From a checkpoint of a small mixture-of-experts model trained on Wikipedia.
Size: width 128, vocabulary 8192.
Experts: 64 squared SiLU neurons an expert, 2 picks a token, a softmax router, a shared expert of 64 neurons.
Training: a variant of Muon for the experts, 628M tokens, 5284 steps.
Below are experts of layer 10 (counted from 0) of a mixture-of-experts language model. Rows are named router (the router's row for the expert) and show model dimensions 0-127. Each number is 50 + 12 x the weight over its row's rms, rounded and kept within 0 to 99.
After each expert's rows: "comes before" lists some tokens at least twice as common just after its tokens as in all text; "gets" lists some tokens that make up at least twice as much of what it gets as of all text. This comes from a sample of Wikipedia text that the model never trained on. Tokens count by the router's weight.

# expert 67
router:62 44 28 49 37 57 33 36 39 49 51 54 60 43 71 49 41 47 20 41 24 45 49 39 32 73 53 70 68 35 60 46 45 51 47 61 48 55 52 31 62 15 36 54 67 54 59 50 61 46 43 67 41 34 57 32 41 67 50 51 64 60 52 60 51 41 42 72 55 26 42 61 72 49 49 62 40 62 45 31 63 49 56 43 43 43 45 65 50 68 41 56 60 36 52 61 59 38 43 58 63 44 30 26 42 37 47 66 64 50 70 27 43 49 42 49 49 39 45 48 50 50 42 49 50 39 59 63
comes before: " to", " in", " from", " on", " of", "ing"
gets: " due", " back", " moved", " sh", " sc", " returned"

# expert 81
router:42 56 43 62 46 30 52 46 26 23 58 46 48 60 40 42 32 85 32 50 72 60 48 74 34 50 57 56 44 66 31 33 60 37 44 59 37 52 43 50 50 43 53 52 30 58 64 41 30 36 61 56 36 63 52 22 38 37 43 59 44 55 42 49 53 41 36 36 47 54 47 67 41 70 46 56 62 71 44 35 45 53 43 48 51 55 59 57 38 25 49 35 63 69 50 73 62 48 36 46 53 47 44 43 40 57 49 58 35 53 66 58 55 43 50 52 27 35 51 55 63 43 70 74 48 56 47 54
comes before: " |", " 0", ";", "–", " 1", "0"
gets: " 0", " |", " 1", " 2", "–", " 3"

# expert 64
router:50 30 41 41 50 46 40 51 57 67 57 64 49 64 53 58 46 74 54 54 54 90 62 48 45 43 50 71 37 46 48 65 44 35 45 67 56 43 58 57 42 26 45 42 42 49 69 47 61 38 61 46 77 68 69 33 50 34 55 41 40 51 68 44 44 51 71 50 49 38 49 46 49 32 75 56 33 56 51 51 59 46 67 57 71 45 58 71 50 22 49 26 60 60 51 45 57 42 52 66 44 45 50 53 42 41 55 45 43 43 49 50 56 56 09 45 44 59 40 45 43 42 50 28 32 59 47 51
comes before: ")", "–", "19", " –", "18", "present"
gets: "19", "–", "18", "born", "2019", "2013"

# expert 82
router:54 41 48 46 69 40 43 59 59 44 50 59 32 45 57 57 34 58 53 43 46 48 54 20 69 33 45 44 49 63 48 61 76 51 59 61 54 56 38 78 49 61 54 59 49 60 50 35 55 78 39 41 46 63 54 50 50 52 61 52 25 58 42 61 40 57 50 25 56 24 44 51 38 41 83 25 29 51 32 49 53 54 56 50 46 55 58 74 63 65 47 52 59 52 50 47 45 22 52 57 51 36 80 36 73 54 55 59 51 24 45 52 58 49 56 47 63 43 58 30 46 38 56 60 53 47 59 55
comes before: ",", " of", " (", " |", " in", "\n"
gets: " School", " College", " Center", "s", " University", " Club"

# expert 107
router:63 52 71 44 58 46 70 47 36 52 36 50 31 65 62 49 58 59 31 47 54 51 35 40 46 48 60 53 58 53 63 17 55 59 64 55 55 42 52 46 68 51 77 52 62 61 56 69 51 29 50 38 51 64 59 43 48 37 30 66 37 39 72 60 45 27 59 58 43 37 43 46 66 42 47 41 46 47 60 47 57 40 44 31 54 19 55 40 58 41 40 53 30 35 51 30 45 37 73 28 51 41 55 37 52 51 61 46 61 42 46 55 48 56 58 36 61 50 26 52 39 65 50 52 32 22 61 58
comes before: "-", "c", "bl", "ck", "oper", "tt"
gets: " co", " Co", "-", " Bi", " du", " des"

# expert 115
router:69 54 49 47 62 65 42 64 52 48 52 46 53 17 61 44 55 45 37 55 59 48 68 54 41 66 47 55 45 40 67 46 63 65 49 40 46 68 67 60 52 53 57 59 59 21 38 47 48 76 44 53 55 40 52 71 38 10 39 46 45 59 42 51 68 31 73 37 58 52 45 48 60 37 62 45 41 34 42 57 66 48 67 51 37 48 53 56 49 57 38 55 45 44 42 57 67 50 52 48 29 36 59 36 55 60 54 49 18 59 45 52 44 50 81 49 55 65 58 34 45 40 30 44 34 38 55 66
comes before: "-", "ular", "us", "le", "ula", "raph"
gets: "c", "-", "ic", "t", "g", " circ"

# expert 111
router:37 44 31 39 60 42 39 34 35 30 53 49 77 51 39 62 29 46 67 74 60 67 54 65 69 34 60 34 39 55 38 74 52 59 46 53 38 29 57 68 50 44 56 38 45 42 33 41 30 36 50 49 43 49 59 45 36 53 59 45 40 66 79 55 41 36 71 47 71 49 54 28 42 59 48 41 47 67 47 44 60 54 66 45 40 54 47 74 38 35 53 40 60 41 48 43 44 62 54 52 48 48 56 49 55 29 66 42 59 53 81 57 35 41 57 43 52 55 70 51 44 49 67 45 72 44 48 45
comes before: " |", "\n", ",", ";", "\n\n", "\n "
gets: ")", " |", "\"", " Championships", "}", "]"

# expert 125
router:78 38 39 58 33 58 31 61 54 65 54 59 50 44 42 83 33 47 46 66 53 46 36 69 38 53 47 66 63 57 30 57 55 52 45 53 60 50 43 56 37 40 46 51 65 47 62 59 63 51 62 55 42 48 65 30 59 52 47 38 25 53 55 43 49 90 27 52 41 41 45 49 57 72 48 57 67 53 61 47 39 49 59 60 71 52 67 56 65 62 36 61 48 41 31 31 49 37 51 67 36 45 55 45 44 66 48 58 38 52 43 71 33 55 70 38 58 69 63 54 62 65 44 60 46 48 41 52
comes before: ":", " by", " date", " name", " code", " /"
gets: "-", " Born", " Country", " by", " Location", " Coordinates"

# expert 74
router:43 57 46 30 52 55 42 50 56 51 54 46 52 44 58 67 58 38 50 45 34 65 51 55 67 78 50 35 54 44 81 50 69 67 43 22 51 37 27 31 61 60 22 51 63 45 51 31 36 67 64 50 35 42 61 55 54 55 47 53 43 52 58 47 52 55 51 52 63 21 56 43 51 45 66 37 54 68 34 50 46 46 21 43 46 60 42 63 57 52 49 47 45 56 58 72 75 46 62 68 44 66 36 49 36 49 30 45 46 69 60 24 30 56 54 61 56 49 54 45 51 45 51 63 46 36 29 49
comes before: " to", "ion", "ive", " of", "ing", "ed"
gets: " up", " form", " not", " success", " Up", " down"

# expert 93
router:63 40 33 68 58 78 51 62 57 20 52 50 57 40 60 49 51 45 59 53 50 41 44 54 44 47 55 55 23 33 41 81 60 58 51 35 53 37 61 52 55 55 36 46 62 47 44 57 47 67 43 55 49 53 55 58 63 21 65 61 72 43 51 61 45 56 52 60 43 60 51 33 59 53 58 73 57 50 37 43 52 40 62 46 53 38 75 53 64 60 36 56 47 70 50 43 43 67 82 64 58 35 51 36 61 30 32 51 50 58 64 35 37 53 39 48 39 70 65 45 53 41 64 38 30 46 39 64
comes before: " the", " a", " 18", " order", " his", " addition"
gets: " in", " In", "In", " from", " of", " to"

# expert 84
router:60 23 47 67 60 47 38 47 54 28 33 57 45 59 38 38 61 42 62 52 27 46 30 61 57 39 46 34 46 51 38 85 70 68 37 51 67 56 58 55 51 50 42 59 43 47 44 40 33 58 62 52 58 42 37 66 60 52 61 70 60 60 59 39 52 62 38 51 41 54 39 51 56 64 31 49 58 49 36 55 51 48 62 57 55 53 62 49 26 69 36 46 54 62 60 26 39 66 60 36 40 71 65 66 75 38 40 54 25 29 49 35 55 50 33 35 54 51 58 55 45 52 52 47 56 70 41 56
comes before: " the", " Year", " a", " his", " Fame", " this"
gets: " of", " for", " the", " in", " on", " at"

# expert 106
router:59 57 65 52 62 55 39 36 42 65 54 58 56 29 47 47 58 54 55 52 57 26 56 60 47 51 74 29 51 46 62 54 40 48 59 64 51 51 28 35 55 35 37 40 62 47 40 59 49 64 66 61 48 59 56 43 65 61 49 37 55 43 40 37 54 31 50 72 45 28 69 51 45 35 55 47 32 47 32 48 59 41 45 35 30 59 45 48 67 64 11 58 49 63 51 57 37 59 37 56 41 72 33 50 22 66 62 32 41 39 44 28 50 40 64 47 44 63 35 41 55 35 63 68 58 47 40 56
comes before: " of", "s", ".", ",", " to", " and"
gets: " life", " light", "s", " death", " m", " way"

# expert 79
router:44 61 32 51 50 50 48 52 49 50 62 50 50 42 56 50 37 49 34 63 66 43 67 54 23 61 45 42 57 51 57 29 44 76 48 36 43 33 60 39 30 43 55 48 48 45 60 45 44 34 73 48 49 50 39 65 26 45 54 55 55 48 39 64 63 57 46 50 50 66 64 58 45 52 59 39 57 57 35 73 55 51 44 53 56 28 47 59 70 34 42 83 36 52 60 47 32 33 33 45 58 55 74 52 53 36 31 44 48 10 31 44 37 60 58 43 57 73 31 56 61 51 53 51 35 61 61 49
comes before: "|", "ce", "cy", "t", "cing", "'"
gets: "n", "-", "ren", "gen", " Don", "man"

# expert 124
router:39 39 32 52 24 55 55 44 33 43 58 51 50 46 50 26 45 52 40 32 61 71 57 70 42 40 37 63 43 60 39 43 40 39 49 72 37 25 50 56 53 57 44 47 63 33 54 46 25 47 56 37 46 48 54 45 40 39 28 48 41 47 37 48 59 51 46 61 43 53 50 67 63 63 72 52 13 57 56 54 50 71 47 38 37 69 57 45 44 45 41 34 31 39 37 62 50 68 61 51 20 41 53 52 41 78 44 51 37 57 53 66 52 35 83 47 39 48 54 43 45 44 50 37 49 50 49 44
comes before: " |", ".", ";", " (", ")", "%"
gets: "%", " P", " m", " S", " L", "t"

# expert 85
router:25 41 33 45 54 43 36 40 47 63 42 30 73 60 48 64 57 74 60 43 42 63 50 56 45 36 47 44 35 54 57 50 47 49 75 58 50 40 54 55 70 51 27 62 37 44 53 54 41 51 58 54 16 45 41 37 60 49 63 29 32 46 35 46 51 60 64 53 45 41 67 58 45 41 52 39 62 48 63 43 31 54 51 29 42 41 50 34 45 70 58 62 66 34 48 52 64 51 48 51 51 32 50 49 26 67 51 56 75 38 77 36 43 36 69 41 40 74 69 53 43 57 45 63 46 48 42 52
comes before: " of", "\n", " |", " information", " details", " Succeeded"
gets: " |", " population", " List", "Personal", "%", "s"

# expert 101
router:63 47 36 54 54 40 66 47 30 66 53 20 47 67 38 47 44 47 50 49 39 67 39 59 57 58 54 45 51 69 34 46 35 37 73 57 38 61 73 77 53 61 26 43 39 83 59 39 40 61 47 47 20 50 51 34 49 47 51 24 57 44 64 48 51 41 44 70 52 61 64 54 44 44 50 36 55 63 37 45 38 85 53 45 43 46 43 58 46 51 57 48 69 48 34 58 54 41 60 58 30 52 70 34 53 42 50 44 50 53 52 57 60 50 59 40 61 31 55 54 52 62 53 62 60 59 56 28
comes before: ";", " |", "\n", " UTC", " (", ")"
gets: ")", ":", " JPL", "\"", "S", "+"

# expert 78
router:46 77 40 52 87 26 44 47 52 30 48 63 58 48 58 48 47 46 59 45 72 57 58 50 35 44 55 52 39 57 52 61 40 30 62 41 57 46 58 60 45 64 65 39 28 30 57 53 60 60 46 58 62 75 32 66 62 27 37 46 49 52 56 75 58 45 39 46 34 68 56 55 63 51 62 63 50 63 38 41 45 67 35 56 31 47 61 54 38 61 30 67 60 71 39 54 59 59 40 49 53 73 56 47 38 24 51 50 54 51 57 45 72 56 38 53 52 49 63 48 40 50 65 31 45 49 55 38
comes before: " and", "000", " which", " but", " who", " a"
gets: ",", " ,", "—", "”"

# expert 77
router:34 52 23 61 38 24 55 41 42 59 41 59 26 67 55 32 50 33 40 44 52 45 59 73 40 42 51 63 68 59 46 43 40 36 46 51 62 71 70 47 45 37 61 66 36 56 60 47 56 23 58 43 54 47 42 58 56 62 40 45 56 44 53 52 46 42 58 48 47 42 53 64 76 59 42 47 44 50 47 50 29 50 67 48 52 38 52 28 44 42 46 68 42 46 82 28 40 48 44 51 62 42 27 56 44 53 65 52 40 51 28 64 77 48 32 36 65 44 68 50 68 68 45 58 42 49 43 63
comes before: "nt", "ti", "nce", "d", "l", "te"
gets: "ta", "ora", "ona", "po", "ita", " pres"

# expert 114
router:63 66 38 50 49 59 51 50 60 45 57 50 39 46 52 45 46 59 68 56 58 54 64 44 53 50 56 59 71 50 64 45 48 53 64 47 43 67 65 74 36 52 48 52 55 44 56 64 28 58 32 41 66 37 51 66 51 56 39 55 32 56 80 47 59 53 50 60 48 68 18 50 29 50 46 68 46 49 43 34 33 45 67 57 49 41 47 38 61 44 36 60 68 33 43 83 57 58 30 47 63 50 55 58 36 46 66 32 22 58 36 58 48 46 77 67 57 54 57 41 64 57 41 38 33 62 31 53
comes before: "y", "ic", "ical", "ist", "ies", "ue"
gets: " C", "log", " c", "bl", "raph", "pl"